From a checkpoint of a small mixture-of-experts model trained on Wikipedia: 48 experts in each of 13 layers.
Below are experts of layer 3 (counted from 0) of a mixture-of-experts language model. Rows are named router (the router's row for the expert), down (a neuron's output weights, with its number) and show model dimensions 0-255. Each number is 128 + 24 x the weight over its row's rms, rounded and kept within 0 to 255. Numbers have three digits each.
Before each expert's rows: a language model's description of what the expert responds to. This comes from a sample of Wikipedia text that the model never trained on.

# expert 17
Description: Word-initial stems of common nouns and verbs in prose, such as can, end, form, n, retriev, plus "Scientific classification" headers.
router:139112143108098131120125131115122104132159146153159101107120136120091189086152136092098127104165119093124138112163120133145145133172108137133116133125111115108128075097068171115160141111108121152147094139145118113131083145155127151128140129151098114075146130115150100152099105126096117121113147114134147166140141120122132120089141153114105147126182146097107186160158116116109122111130111127182129175129154100090085074098131146160158071147101101114116113137146166110087141139150137098129126178097122092123111145098121126130109126115093104114157124153132139136098066161106125133113128147138119118115079112135176136148167138122128148094128099131106176148140159173138128120072115112075122119105113099134131109131130127152096108124151132131141125112138171096127141129112102
down1:147137136119121112153137123075070116185112121171145127125102126100099131163116122109104098124097130139095084136137134109152110119124138092124133080125141154149120127107136116095113165142113104059155132149142097099151165110138096141132119125083151105081089163181180126108141135147136182157103126083091115116132087122120130099122135137100100133099129156110076110131143139034105153108119097142121093133098160128124125147138140126131128122140180134119161119139095156143134117130112112091140129129130176143131105141119105117169113092129101138129157092120108125137109162089135130122107070110123095127158148118110111129122154164181139095110132145114142133102151134138126167137098127141148141125143134105160147104138178127133090158124154133154115165120155141117142131120128140
down2:110106113089124097126170070154080156118169153177114120139112130158131143099113130142094166111137130176144135138102124151155160161088129103147182133143144148106154100148152128116132134096095167098102137156155110114133075163115122113109145121088147114119115161120091142139150117091142093139125146116103161100060125141137149077145127129128096151102151147095073135103110134143143137133149109085137120124100108145135122087150156131149127154139140116078148100104143135125118155137099089144162127130097185157154112104139172099122175092131142143120132153120148140132128124160148085115117100128156175175140107086159130136120121077112131113141134146147151139155133127131116132100107144129118155127118116109113109088131145135160101123130103137119179121121117136120167133134131181
down3:111109100119102155108105133145154124128107130112115068130136179120116095111141085159122128143110177095139110152103117132110125154150139112132136174122134171132138135131093109104089135145172140148097175150140146132102100165125139108095127140114131136097091112096147132159108136157156119099108193110090174185115151099138111104178136116132113120141142143144127156137084134132142126112149094140130129135169113132116087138156138134153110119120132108122094156087142099123170138119124109110131113128120148111125114104116148102124137149089047105116126112151148107158091116131114133117118141127136145144107126110188131107180139155144117106179152085170082156184104140137133142106143144083124086110114151114155116111138140174102140157158140095144132153120121111121162146128093101
down4:130114143125075156138091109089108137127130164157125129150121110101127098110141137124150159128157081146083100161109108164166120142116116116135132112137127147158149134142112172156107116073164116109067153088137114134140161177138149121152144107110113135138154147181136064077110138142090168102136104083137106121128111110109157134091153129143123117157148106128118101164153123172104118108098114142149120088111148109126109134112105073153138121119158145142111134116103160150120126139147111143121148135137147137069114156164143158107157122143145121135164132142131097159106099111091118119126110108116096077119108181129106156092127137112145130149099106157136159124159135112117165089156119114119129116123143080152114161099107085104143148114157116147125151102074135102090132133132146
down5:114109136076146120186116108164135139150112102147104135103111124071124178158124145135116127128128096145102103130112127126113101147123152124137146128057101106101168109157102118156127171082108138114152128090139123112145147132129124132110137118135106104129156132121103121106124166130126164120102144141158130112152088107131131188199118116101142112174109159151100153157154130075103147139133172155146108153112135119067127118103109146189115141121130123140114152151085135107103126094143142150168155136081142167114109103113139138175140161115114140150128107107159110146101091111151148133101108097120143129128098118091131133116124140132126148165070170135136159100158144151134099131102158098131129143098152104117133107112147130174115119117132124155094074143166157145141130135129123
down6:168147084129158104118113152124126094127137180068096105113120128131164178075148124124121110126101152145134159130082063122130153130128132126113135196132149144144128132157085176107102146122124117129107158113157104162112067072159118112088149125138140146115116196154152104142152099106158134126082126101104123163138130123130117147110103121084143114101127132159109122124120176112121129177146123108123111089107204129129161154095123132107179092151121123142124106133181093140120122125132120129136117125138106133131098147155118165075124138139148135136115143140110168141108131126136125135120126139097122098136140103119129095101101095137123118145101129163138149147157130119164140116093173133156154107123102121112135138131170125153126089129171123139121101111119117118132132084109148
down7:095158123114126103135156111121139151130127129090142121106125153157171121131190123121149139138150104148141108122116121121090191111165120102172137150142132079093120145081179105139152122117043137130114155156096134120148140137106149142115125120157168108113156142108146158104115150113089104143141142105108113146123129098133092135133126142135103087135122088155109141109107118133137128093121184155146126173153093159131128103162124127135125128150129108124144086153130134117138174194118145153130147103119139117082116107120124121103142124132098152154173145141133108108135193150139120105130122176116113151125116115140113107138167146130168152114114095105148114174116151147119174165135119154098142111105154140169143100164131156147138172158126108119133129145154109147177120140166176
down8:128132121122066155133113155106130110147129157115141122110075124131091134117150150134101128123144142132101096135119128123164149106132124134108138098129168117132127128139134102110122135118139112133161127132114112146153112121123132098106084106163121116146120129146147093144161126118155127163144143109169137114132102139098144173135133139144167092114120125121105120163132159131078089151146174152158149127133158154146158099173122096113125135170132127164116097094173128154174154189080094057128177168155113100141130102118119124089128172134154115118112133140121117134134143162123123114141098079127146130137113129115147142072120110127124123144135169115111081077126117121110148143149172120140114105096139150135117080154125200124123136176125184141100153148126151109162169140092155
down9:159103137138103098111108105114073121128131131122134113133156138134151126145121125121109141092144161098159149123141125150120123128123165163122100109097096147133136114127116125164129198130105152146127161154076144142112128087104127127086133098100127104126159086127166160139144127151100126122157082160117152138155110161104101106113116125114091097127141162103151147121095154106118112135155123200137181179109097140149114123122114139112092103118106149136123170111154099153173173103117152133079107139090092163149114104115147100123136154123184136153135127130129138155060080124135153140080104167111138138155118122133110127142151169143088132115119163133116130128102109154127154117137146078128111128173082109130148117161106134141079138145146136132119095145127152113154136141131096
down10:153137132124152137123118122141072116136128149149075094110121121105125126127113153120136133123132096147121159116090106130102174109082168125106157135154126122169133117164134079105056151110133136145117139105100189132114122099097117112089088145073135147114111116129131120160106141147158121134111103146103122153138177144110121143114182173190128145108148118122111090145109120148166125172096113153156126171115111128181113116113116168098108137147087159115173143150159114113175123145105112189107141109111118132096099136091157142112125126132122154173143128142101102111128114136126172133172109137134101156089124128115144120131135111089087139110128132096146130088111153144127133162151146133175130121119168112150136134128154131123081123131161149131151148127148101132099142099155147
down11:150141125103128065123101146143164131134175133122115107120134112136126137149136119144166119091118155144116112086159134119117145114165147085137154135171182124137103142107141110128127126085143169128173119162188134111121147131133146137119138122095149114147173129118127161164113118149117130105187138102152122123178120114148112146130181137150116115112108130128178109122114144129131147162127063127116124106137175137104147104102142152128134137107198112131128116126105138113125084149133146091166125115125133116149105142147112159158122118106132118114117156132143149129157156063139145150123114158131106077101123138137142119155132123078084108116148158156141121110172127120103067117137115143137112092134144119105122176131139135089145100111213109144087115140136157133097164150153137
down12:094108103143131113138155106154114127136103135144153132140128134079136152110142184138124096133115088123111151138101133147161111133135137148145115112145142119093123083123154171148128115132147095132110153137095106116126099153155102110104138132121150102105141106089114113131154112087152132110129096145175150118065117146146142117167144129114095182143110181078136145128116072127107158107087097148093097098146136127101126147116149147119119103159144147129156164143132132171127105185137106162148121117029129124154124123104140147158132111149094116130134132112151163135098147153138122120133128122103111116059098146115130137141115118090169106135068139120174160092143117137099154117118132086154137134122145161101155127125121153167077151134116138145134143139088121118118087117126126
down13:153153157108133161135090115157122115119095124173124144115138108091170106129120110133119172141119108119114133092137131109105127152124148107126100148106154098155133086097137113161129106109131183102115159127124093122132101105153097101142118137140131134151148139123154144122122170100106106162102092098134151116107129143158106132131110144097151100127084067118186141128110087139097126109143101098119100170116192085110141121109120138114149150175148101163116133161091136125128100123143143107100110131129115147111137169168134118146105112108130146128111129147139134128134120135096141149164113151183108150087064108188137135112115132101153132182134106140155150103148102104105165111174144112120134106150139102125150114118166151140122089069116119142085115097103139102098144143166148
down14:114157144126084148137123102146118151129173092138120103118141124082139134123102108122149111131088164096136108120150160091133120126122151091093136141106145117145101146146152108183118121120159104109112140134168158130184193143131129121066116116108153106138125148097125082138081168133107114134146090133117154122106141137160103146160083149124145147119106091121124119108128129124137094130139133152170097106136139121171132144150141122122130126166101150157123171092131132128113118128136107180147156132160108171139168152076128120073139137133127124166117124143128120163142110119189151135096121111148159125183133132163116134121172155126097132115140151148154133127126111093130171141102095134147134149131184106118149083094165100144123105152126172135163149172130151108142165135147130
down15:129130121132136137143138154130119098147101127108124105148091156137099147164080133144139132123143156086098159154098104107136185156170156158152142190115181130153140134116081132138085155183071094141139119157132114121132187166142119145118156102135136136146139173115136161123128105135123148121106129120151148170155168157111145123148164097101168150130156140114121153121110149130138130145104156133145133120135168138155146142142113147138124123160117121109109113123151112073097140124166101114133116136139126108142111154172110131111120152133173146141098106102085133156181127048110115108130147086121154156099125144137116149162092173124114154067118168120140118159141136129116119083118158125138093125122157119118137108120140145153108124108156160086145145145134145170103129137134121
down16:148120144090142142110172156124143144118132134144103145148142168102140097120070136098103163153116137126122087122161171150174127134116131128104137122101150086096137116114138113140106138133133151157152112177164111189141096126133135128157081174136134147098135139148174100134121152131173141136161127115132114099117116097114105115139101130126103088147102127145130078103173120106136135132070109157143114125099122178170156106146107100157109069153141124129126099139115116130127135126124144133127147128101179129108162083132136107128128109136178117123129098132102122161094110170138125156128120092143162130148115172144160128104122126135110147103147105128176190171132090133134155093103111098109154148100070147135158109129110110139110135111126154146116140165150136162166097117135136
down17:116125093127085134124150167086109103154110115138144146176086186121162173106143099104145141150147111178120154103125113104131129132149132100113109116102131072131151126167154138142090081124095113110090149099145099124085099146149116144169113161146117097144144124135150104096118080115103085129132179152135109067187152159113131150133150108157156104098152121120121117147124076160145169147135107120114097109111113122138128150148153159149078113141152106132161093188127096089138140146152142135126159165124124105128104116132135139113124120163107109130118117132156112143121092124122123138119138118136105101105142139150139096153163154124104142141152105166117118164072103147129151082116149116109122116122116109118109126111143160129143157121153068155124117129100140126100116138133095
down18:167098155065140122099094158116101156128124096117119091111099137123121183145126081123154108102116126169145113122149100153113111147102115118130095151120161157123115147139160120121141124092102121119176098129146148128092160103139092145082143114121177126140138123097131106173143138106176126100087128109130135106109156140150098100142102093141106103127175098155124132132124144130130112133116125110101113128177137080130161097140123138184125141116104136190137140173084155124116125122131143159100108146108145144125116136152097104133127159131124155066116175177115105184125104175122138124144103121114123142108144130117147143154130129128139090138173127139110160125097096203161145132160145134117153141094097100152122085142137140161144136104175119116122132105135126126125130123121125
down19:103124134127117129109174170114143134125117115154144160122119154165103112145108135103089100139118178117095088121144127089183091125120133110123120134138107129141136117135138163105176099116148135123139102184119115141154111161095098103145146128103135135166145136112105178137111138136154124142140100157092133083118107097104119137121110138132126175100114106132144107109132098111165063126180120130157128123114142168151076164157130111095122131134085169107194128114150155123116142080132146099144125174129121161128148123165163124150151111130138105145137128127117114115138093112126129185157120158101126125110109104157136134128114098173120156096106105122150124108146135125155180106084112095109091122083121128113145070130123118165148134127182165102131144118115134150079130138121130
down20:120126113131138110155186114097127171148107154114134097097140132115146110150138144127141170130113150117130116125171136177120122130122152110092139130078154122117096104111111097109147164121150147110123150146132142108180102138124121127152115124118131151145154151151094107133121168170179115145135141142162084097146173118103120184142120159155151140109136080116129158099117165123175113119130119117163132140176155153103171146143114121096103160142150085104133139116152124092159150149131152120136090133161116154131135132152114194124106165079152113109135152177138118104145129177153150127131122121115056149111141084143156135105113170123104148164141108171127139146109091092123137151144139116164141132150114081138131101127158133131128177107111131121127155154145141131152112168103122
down21:122103166092136133071146151133095107182149132146126131149141119122102166108169113108103094101141115140127110072111144104176101148116114145046126135147116143160124132149109106118123100145115112165126163145097107121127150144105105123159154126148113127075159107104143119098124144096138133120131157164047113115124160130136071156130161099117130104148112157141138101103109146097118102159139102110133147143122122083164122121128152129173139079093152117118131096119159081099160095149103134089108152139156122146108126119117146123118118124114113172131132113178162119109094106128155167142103139071128138137132089155132176122136097140134133116148104077090122143113154128126140139103109146172114119137105094106136148146144107114116140105124121097151121122098138158144131154134153144
down22:121151066132142139063104115094122144112126126119132132146120130113133098158116073150087098177113169140113127105168127164118117121099094149149140138145111135138129121140161156133147126111107132120133116066169180166117156142114115127151101173147099077145123081157126094134150113157101137148113100134109147142166138084105138129128100180119095155155121123123129154127101109124122132125131146105158139174119157120124131124101088156141145132091157115155104149129147138130128112080143076142135115131185124074162109108143099101127140086123096108091125121127107127118113142116121130114112126168185107132160141152079098139107125159104138094109116126124125125155155118117132164101096118126155166094118130165110085151172156138107115155144136114150161127109114123140136144126082107
down23:100150161124143128142130175161115144129114093158136129132162160110085104077122116128092117128103100118104157078142135102160143147120140151155154132140128172141128145154134119158116120103100172115147123121108140170101101071161132107115114111148153135170092147151127167069133113112121096109126137152083087133144131138159075122135111114145128136126164122131141091168096122132143135124134120125132114143080175158171124105124159124146123129134149112141143087089131116121110131137088120078122141129133114123164095144131124136149108100133132155131116141116080122111108115111074114103120166117148111123155151120113172104140137089113139127175102113103100102131170137102114053156130133159106161147091104164112141114156173136169139153094110143101097169150127117115128129107131094
down24:134140126112084150101142102122167121106156112090139156115049135097173109142127158136142115126165142149111138188165123153175123118127129142136126119096090115116139165102161100125162138193124116121088158151117126134189113119101132161175113139156109124138118160123158092102123081129140107152101097089119141142110156075114132141122119134105133093136123086145148143111133077153146128116137135136122150130091142128080122109130101098127165093144111137120155169165147108100108125135130102118166165078151121137113156123126105176114150101105102147125150152142099143112131118131114156131151106114139109111135125112126127131105165127091102100074122130120143107099070130140151158152165113108130129107099110129104124146150153122166146123124126104121092159110092142091152141141165120
down25:113130084114097096179069126127107112137162148106126136148177084129088170143130157102118124145160111143130155099145109116137110098123118134123113156158121135127133156140147107079098157110137138127159118134116130098142091074115112132112150134129141165126100136131128132103117082209141161155139093140117127151102123110131138111122087099137125095132113107108086068130139125136144094153120067164166111119103107130132128152140117169151109136125103151127148127115137142142123192113119103166116123145086122131144120163175100143143109165168119110168142098142136107138140130110143071089148119154127162137113125117162160152135163132147181154148178122149129158130141100112122143142142132098123122118137101084151112157101100109125130169120149102119147096098131173119132134137158136
down26:142127163108123180101104127103122179123131158132150119175163124111114104078104096114162106106162088108126123177082115180114149116128148147081130146128106126136122102169101149096098138096089151147171076158111122125128125132162156149138124130118149120102109146131126154109082123109116092126151131168112124101089074128143115115132137161140112162138104129116151173086144134113102087107113101196127149097130128144151137119157116163132117151160145127124179176119145102127168126123142151126119144142127104100100133092172143099123125075174149168112107101124120146102130144162144094134137128160116159113107133140137111146132117153151110139090113118107140146102161147154150136140162101108140155135132101134123092144123117098152177145130107125096125149128120148112142165159109152
down27:183126154112117145130106101141108080161163124162121108109129073094118105119163116082095107180130106147147156122112153107166126156135168070093136084107139131137081147105118122129116123134106129118140131137122146119078137119129171122117121115134118137119119126147176172117117150118124119146130131126134103152087113102131130120111156131107089138127109138088149150156121111150092142136134131133179159134120110148085139135145151121115098063158113111118126136124138134116105133124132166129133114115135080159103128157127135152120131091111103118087123126137103115101114119125114103074147140125125166193167126103150122098148169102162116184131097138089115135140134135118173145099136106148128119115117136152167142142107090107120135123128187131134179203148151154109096104137124097
down28:114152113133139107116110152107126161123115134081161109175117158148143126114147156132122121104122094175168144111157155099143138113108080122128138163160161151123142131104136105123180137147106131161157142099127135160110103086140114153177157099142073105125132141099058114099126125140119155083074112142120122168095119132166124094122129122173111139135144110095125151115172115133112114155116095154096138146110135106145183154112123130128087133103092122129120135114083135157082163147150135109136121123084113147131123100138116096167097109160101140106116103140158108102125132122136118140156131137104105137150128084111136129130105117108136155128097114149083116118127146137140138151102131106117104117098166125149102167120177123133096107113161129148128126133169181152062134084099103
down29:136153069120123138137106166111103094119135127145074140106162117164104095132118174140108165116110121138136109128103126128133161135142133146079116148129130139164119154131145178130142110133140103098080131090140127117129136135180114108121156145116141150146123084149160129143137115127080158131103148126134125141120146142130097159064105072125099157110108123200152105145141121141135091135085164120119138116138111129152124131128129100102065118131147129139129149152112141135141115134094129109076125137142098183106121098144130112131127137113124131151075110116141166150125128132118158133146133143072123117180132149149135121111127208118131117072139138102156132136109150116098108112128122077145154143150113096151138106104177120122092157120132082093133142103092129179131152095131129
down30:169107121125151099126112100106106141147157146148135120146124122110145141163130134168111127113108117119113144100095163086134106165107123084107115102113177124112111137162103118175141132131063119108148159136126104162063169124154153139108121087108116145147094092148166118150139086131116135097144110119109092126126122150155127148147134168128157105105141133134099091112163117126138129104127109167143132138136121148133100128135103122081150113117067129124097131093151070101160149131150077161080101138127130121147128147152145164082160133095142142110135118066150120156114118115173128124105133116130143187089132163138142110149134160119130100145154117097114144095140177099088131116122143114083148155107147131105142103128094114158112143101112125110122081130133119162138120125169116
down31:127154120155113169123122131146161125092164090082137139111117129136118111158135187170126118127103133132084151137099122125091117110169122144126151133136079137121127137158141125144112106124132092154118163173151138153144143110107093109127129114121142102172105111141096076155101135164120109147123099115141119121145138162116126160158124121151136119140159145091123146081123157137152099139153129193082193108093130118135114134089057100115096190167115113132159149124100091122141126123084123149141140155134119125132135088158126132097116119113126138105119157138136161159143135146126123124104130103153126106142117138177113089123132136109120134131116151128150167123121171136155125113097126134078122105190080158112150142130126116142107112121118135161114119123146126112175120095153203
down32:154194096157121087132109133117115133136149112144177126115114128118129160133154143154094132136162137120087106083145185137119137146141136118140078140115126113151091150171160163119115158152128146140082122173137135135125112143129155120148100108127111106099122154081170138078130101126135082116112145111119133086115100114167126147147134151153121149148116128150144125147128119094149103126124144147129133143146123106153125140134107145144134081143091106156179161154170120075094106135168163136137127099108111100116179122106126135133165139146105101109129160162082159147106147121130123116153089126138089148110131126115128129090127113142128157134194114117130119123154150124102109111125111110118150116132066100167105134090120093098096163116137114094144153131131164129076116131194111
down33:126144142146132142107134156111136123103133103112108153155121144110105139132122145114109125086135104145131133125090098117131065130172075145093094159097120110062121148081137121116126134160114165163170121134167140101155165140158121131126135127128114124118128175096127081095080087143077084125126146128137105140144153137082115129125134113117120104132140128164104124189135134096113092126119164121160124131149101135118072095117107144110130114140113117110138135138118142130135121112083135113124138125116159155131095131111144109141112121081128140147155109097147100175095113152161098109109128121190119135131107137139122088141164156096124175161192126075104150168151126127156139109156080129140111132144111116157113133088121097127118074120080130135134122088137158145116115154119132
down34:105092118086168125135101115120137137162127153122082087154117150121096062122148130120130154133153123088117154087127098155161136136147120135097116118108124121169082107094109118123107112136098135085159125103134140117090141120100126124110068129125096144139132101156191147137095125121102151129140137108128117126143123140122106163122155159092103100096201132098144114143145168117165056113146122131125110112093124106160138089118103130136118116118106131132123133122132158124115139120143153126085167116120110131187099082085118108160155107090134105114135138121170132192129114148136086122156134104127150108156134131150139103143102134139136166138143135107135125144172125126113093169140127105196131153087127138153093123105153090138144153114138124146148151137123111143108124134138082
down35:135074086137156121139125128116085110135151126150089067126111136101183106115161117152127140131165155137124121090142138095091118141178133164123095144132119141100134134148181163109142106078141133153133108115169147121139109122144076101127179150142116159121151136148090120105137139098151127130104159135104135140105116131113137106137176083141096130113149108121100105116155128168121097137138101142159133120137144085160126102116116137110112114148102129128092128134132109144129110132136087153132138138158128102120110172148121173117123136135147090179141172087141113122163126124112104119117125112148184104123149133154132149114159138127129135113172100126174144143156133170106097138117150174142105092130138139168181142175134103100168119105144146097151066163160129139098137155117133
down36:138134173133118119080103087161085094112103142148113077127150125097080144154155102140142126145150142113133136108140130138106149160122102106120139150138172164116100121127139144192126155116133100124124120062109164127116138158126150148113160125115168115151113138090137165102169135112142098100152063112141201128121088129160145149133114180151159155117146094159121129151152137133130124125110125122103112126132129135141153091162200134186141113111109136105153130147131124165142157115159088125127148123162140147129156146123108105107108099117101129147108101119118121152112132107083159154104149143163099126155132117102139130112135122162117155088135130151164143103081104151121114129104129163133107126122137164137126101119138157158153123143143126104168101107140095117146117194145126
down37:130102101137115097130135091083134128175118145142135108134127101099171100128112131080104135142143186101127118135165155143099135112130138114094144108094134097108105109146149116102097150129159160163156156142128130105127107122208113119143099100130125137135122107077098120073107142124141132163118178135164144139127135129114160140104129119071095135085115146126135132120150166178152131095151093125139131107080139134154130151114149131096111151135109133125088116151096115163147097092113132115085139115155142125109084126117133116131104141121140125134134119113119138101153120113148204169142089150141097145115148103133146080111122082098115126184098137137132130135093138173152130158151173167128085106146123107160124137123142116101104143134116120130115122144179113140090146166128117
down38:151170125113136118151137154126156089144160106116124137098153104127136115147125129139116076123128135077145113117127094121123121148125148118091092142191141111126154139110092141114099155140090105141087126113115144187127110156099105123141128086143076135143137101149125154126154165182167157106127088108135167141151164094139171159117131137113144113188127112142119121117143115124111151140160109106155101099130184161146123160130088140131111131152136128155103090137153121128121162118135101109123087127148129159128152142161160108125145149100146116144135176166113151151088114164124123112105146053115128113121112115150121172123106138121150115163120108150162166145141143136115141095163093117100124137154088086112101120139118141164154134164155138105101145071135160141109148121138099
down39:145140170146102143120080105133130076157148145116074130103128121125123167121132155135102109159144180138116194128132084082138146106128071163133128129110141160121129139117104149138105105125137129141138144113104154092115115159147117099128129141158106103169131120136162121182143119141118117139088103125187145124096138120136131113082135159102135151154147129159121162173119063093111170128134101162140139114117144128148115127102129119129157124132105147104102134116141129149160101095178121113158114143131141071064111149109120133120126134179160154124158076108095101134115095123093126121113123124124121114177154125129146106144143113123139126157109119139138105117136118172090166140135131086135156113148166152143097119130144110111092136096169136120143102102127137147181173101119121
down40:151100134188119129143155109099124087132137101140145103085117160102104129143139120107120134129118155106173148114138129158072141120117073118124119136132147091110114126111113161084138122146145124136144086111154129136078119133166084166161152097144089111151180125153119097144097128107140117128169155162100135100115146133088120126127158103160118134159121130133137126158139129066165159126179154120132114127101152149113138105110144113112127125088132169119157134104092104148119097099124139115129107136169119123132137137114119096120082134157110129115098155144160042153115120133070129157144138120116085183149128101142125140178169128139110139138118137106127144132130159099124150131115183119092150111106137156136167108096127135127113112149129091092131123158100122151166132132158143
down41:163114125139166151140166132106149120132143139134126126115154111108170121127085148110170144138129151126132127106134127162153125098125092148156148098148130147118119146108119130104159113101141149141119121095096102138153113131154141130119075118139115172130134142172163137120122115168084151116143063094100133133163105176098179113116077144105106107124133164141174124120141158104119129130159145184158138117162113102088113135163141135145148146166141129089116132091117129106133123109111131122109130118119108121136133145139203165100134094174178099124154122081106167125119090085139117131095142124123108150085142147123118105163168121172166147131139129088117154133111102071121139127102151157142120106129147177118141104091095157077105129125098131117125133118106140111093145121124107
down42:124131133100140090105117124126176109114138109108122152152138163143137138166138161108104152126121127076134086157112133112103117140114159123141132107116093113130097176073126139136159118122140142136111086131094184135144133117095194160164136109071128130101123085115152108122123161095130162138114157130138132148143129112083109126127121152102148137143160100117136103104133108131126171102115136129170103120145158111118091140133084122077120174131125133119108090094137129122111157127138169119119200149116132163140102104121098151130103087135133115154121113140136143143163125114128153125150115143122098122132111048161162166102119146147081113124147142162133146099136104162113103132172135140101106143141096151138126156115099151095163136140144134118123161144087110085071137126157156
down43:149077109100097171133136138122141113144113201133152140123166107094147158145147151151129084099122072161135094108128118157093121144143146140147133165156147123138114095135104107141125136177148105127116147143136175122141121169120094106140173121130113156132120106155144135144112106109119149137119101108101151155125101147100144141148131135131143155107121150114163105092162117149131153080164097179141106128141119144128119118098085104138156101112126124120097146139108114103120110156163120086125158120070165126138135127101139139130111139157104133094131128127127176191120086099114129126124109127163140102136105169107148117134171136086167139120141126114134129121116131115092156197109118127108110153140118187095160148046136121142141124128123131124119126110094145143076127101097127
down44:092083112123148135116097142138113090097129100107135141121113138105111098144133137115186146131102133127169115135170141083122126088141150094103136154116115110139128119164098148167138150133117122135152134123115132124087134163163129108118139134112180111135161140144125146103105159147132149142133139150114142176150130149136123119144114126091123129174131187128081114153148150198093175077113120127107090091158104134156131105169061105139124142098079123123132103148113161094148125119130109130138119153136094143116133149110121105156104092148134142181137106084139138101168103150122126141153090126119118143120157107146112126137074110144120125174102109165135105172126114124104132119129152125130147153125126114108105139115114131096135147158160075114126123139096077173082089137115167
down45:098109152133101145135165129119108115168131125120154152129085131114160123139173133118136150129117154158127139118136141096140089154099138163153128131095118152136135152146122134098131131128136089129102103128144131175128114139101114105134132190124155148123166167139135157123083101148098129129131151130119102113142167157132168142133117133168149124120168132136094120172139134135078147114127170142133144146130165138099123141091093117095126117112152116151108137153148127112172147150188113087134146120150103154149167099139134083131127130150122099105134120097140068165145149150140110135143096152149112103174077174132113140111135115093089141144150150120166095137145135094138129054107163123130135068112121111147094159153134127124127174156185116113103131106134115170124110087081131
down46:155108141121157095093108169124126153132121099160131129118144139163144107133150169100126125116121162113173150104090169119126111145112110136160139135132099128119136096105111121168125166147128105147089098140130162110140156131110155109158131133113138143133198090131119175156147127122148157098162133132128114153149091109132119144166170121116151139170055093106147138109135103140118127118124110110137116121142113155138125113129136116130084138148124119056155149157136106096125135142137130067166122105128092077102101154119099180134071131137132128143108151142140097121132099128125113132124102108118119131106151128120146120102158126125131120103071115121108157089119139181098152147124189141145133195153118146136109125108127118123100096099091134120150151072155147145161107118115093
down47:139137120130151104146121097125100135166132125119143128104129093143077148161119099124110131099135148146144110122123143141132188110130139111117126145163118143115110058130126108183170129139117118128122120148126129131123106125144127157156105104138142099115146143174150072164141115118130147096087124127176144130131162142137089094124136152123137117138126139138137093159126152094092168108139112131104154158136159129089140141115078143142131149185137129099121107104166110129112132122178137100075153138110111132087114136063130093105092108116081118153101120119092106097154135153111136128070150119120111095146117118165115111204140121117117084140141120079155144092150157097099151142141159157150128122127124116164138143177113143178159106084136144123107113102129149116129135136136095
down48:140153160128113142131099149108106170140091090096120143099154124151105149167118149128150158117120102152106186161126079138158167122132151145092144144165131096151135103146104129160110143122101110121157146098148107144118152131136152144141146128098130152097112097100144165112113085127088122164109128162149109115136133129171146134135114144158132099101158131144142136124126150122148125116134123162118061162145142119124176162109093098097151097135142116101115113107090159130145101142121139151157139126124144126088120121117118133128117135143132138131060138160136119096108118128138135168201134107132153130082155139100137108104103151156085121108072158146147108112151118117112159181102116100167107182168104157141143133098130106076160120082116123129112100141156152132114110095122112
down49:160096125169138133087144111156143103150096092110115165093144145132095142134133189135082087111139145150151172134111163122149149145096147090111100162128155127159161154144143123145131151124128156182074127136152129129127153092122164126109101087114092151101072158125131173122146145109127133122110111132113142137125119120178145169125143108166127098116116169114101111118109136100142096118167094111094112124120099140122067110150120097148134126127128111130123133128129158111097145165103110143121124167112120081129098108139125086126136137118106151133140150127138146167140143107148089122127160079113112144121123105154124113110150134130151167102156126172103110136146130085157128080106095110112137129155097159103098121101116074162146168137167147145130174143118151137089150111128111
down50:087132184127098117119112128205139183131133120165126121137154110171128140128125110127103139150099124143140052120142112113122126065120114109100131135150112072100133079167126142132091107127173076146127140145116138129111127169190120120134121139132111115177143140108148095116132142085167136119163091112096109107139125144120135144160139138146105123129106132116178126117130115116149155098144161125167147125133120113142128115153108110113181118141121148124152133158100136114156124142115103127128136145095112129153134179151153112124110132116151127141152138163145159108149096138146161156089099102135127083134135162080126109186137133137148123111124144179107135135099103109084164158163117137124117127124142120141095142097162135135102081155126125130151100107121187091127153117128150
down51:103127126118126139147112122126121165179088145123118155139110087140124133138142062153116132170124160105113098139148114136149103172113093136144135097141160118101143145115087139125092085145142169145144105143167134117185116099127091116134133099155143127125110078138115141089102141136134130101159130183134108131093176148158109152105173125127101149104183108078121149134136109137131084146154091122127107157110163127116110097105089114123125161127135114083125069105127137152093165201107127087124119166113129132109140153128110137105108134139128107137125133124123137133101104127092134134088140155142125122126136113118152083124164143116126144103163087187104121113168117149172154120142121129125105117126134130121126100166099105125130098153119142090126156118121144126146114078131182
down52:138117113131110142135064055142100122111110168141131097120128110123119124170167128126108151120108101123131127108169125180097112086113048134117135120109116122108070115123120147134119095129136162137074120107064126156070147177147113089126115106132138128110140148122141159115115169101085131108115131141127151135118168094140124090173111133110147129100145151119119143121123106140159163142091106142105098123171121109112142135070122124131121109129144148135123135124087143145120157113122107129124087168129125144093129161112109113142141117125130117049132095156117135140095091140171136154103113105095116139110127157132098138122100125191120111117117129105148138116153119090123087092163123118114122092107149121140158111127091119103176144136143111152102123112127158095118114114137119
down53:087088145119080124157111138112158131171168139141077120099094098173106152164105103121091101161139120151084151107133102126150132151161112173113099126109112117146118115127157163166083124090150155122152124104094100159108118129127100134114118107141092131115151152145132150146100108122134134118146116122142154127161111129184122124150139121117173118160146106194131110110158109156127118124109121154082143153104176121132122146156131158142148152165147142129092143107110155160201080153165162132109123155120161101109130138123166172156112109158154120131143158165119114111152146107121165166096136109164126145134132136120117125151118114100143172134131150134130080102116117133140079161129090104075128106116094147132117128141116124135147107105130116101147108120129131083162137120133131
down54:131101131135128159131191137131132154098098140127095095097160092169090122078145160109106157103150137113106133116125124078122097171124100153161121136096104134164155122131112133110137136124076103096132166134156138109098137137100131152141171151148141148139184111150147159167129145145133159091151163143173134155104120115127141118172129113140123106123106168114125149152073183114114123141144122154108084184139124141109102146113082138127093122129115127119104127129117150133125156125086065126140135090175147159162174146142128108146106186139131118121145112133163149130183088150101134125140121147121152101142136120137114142145139118136148127131114127138127117122165124118143124099099127123150143141154102110098108133129097133158104109164070119121138105088107075126085130115126109
down55:157148082159116147123143139142115113141126180098100130112128143099096131112104159090132148146138120086081132130119174133087121160112083116155124137152155155129099117133021099160107115117124127166148139102077162167093115114121177201118096109150105116136159162135090112116152115133133126127128154120125137141127121146120115128103106121098100111105115125088151086133140161132156131128125123124094130161103113119109118128151103139122104138102125156153104142178076102136139152170130109153128147074117113139128125145145116114108121099162155137131111104122110127086173129128136134124159114130137093128123103170141138119123123152110153132117123097172116103137117173140140146082150112110157152079099146161108125099122153120096168116145129092168140116141124115166126155111121128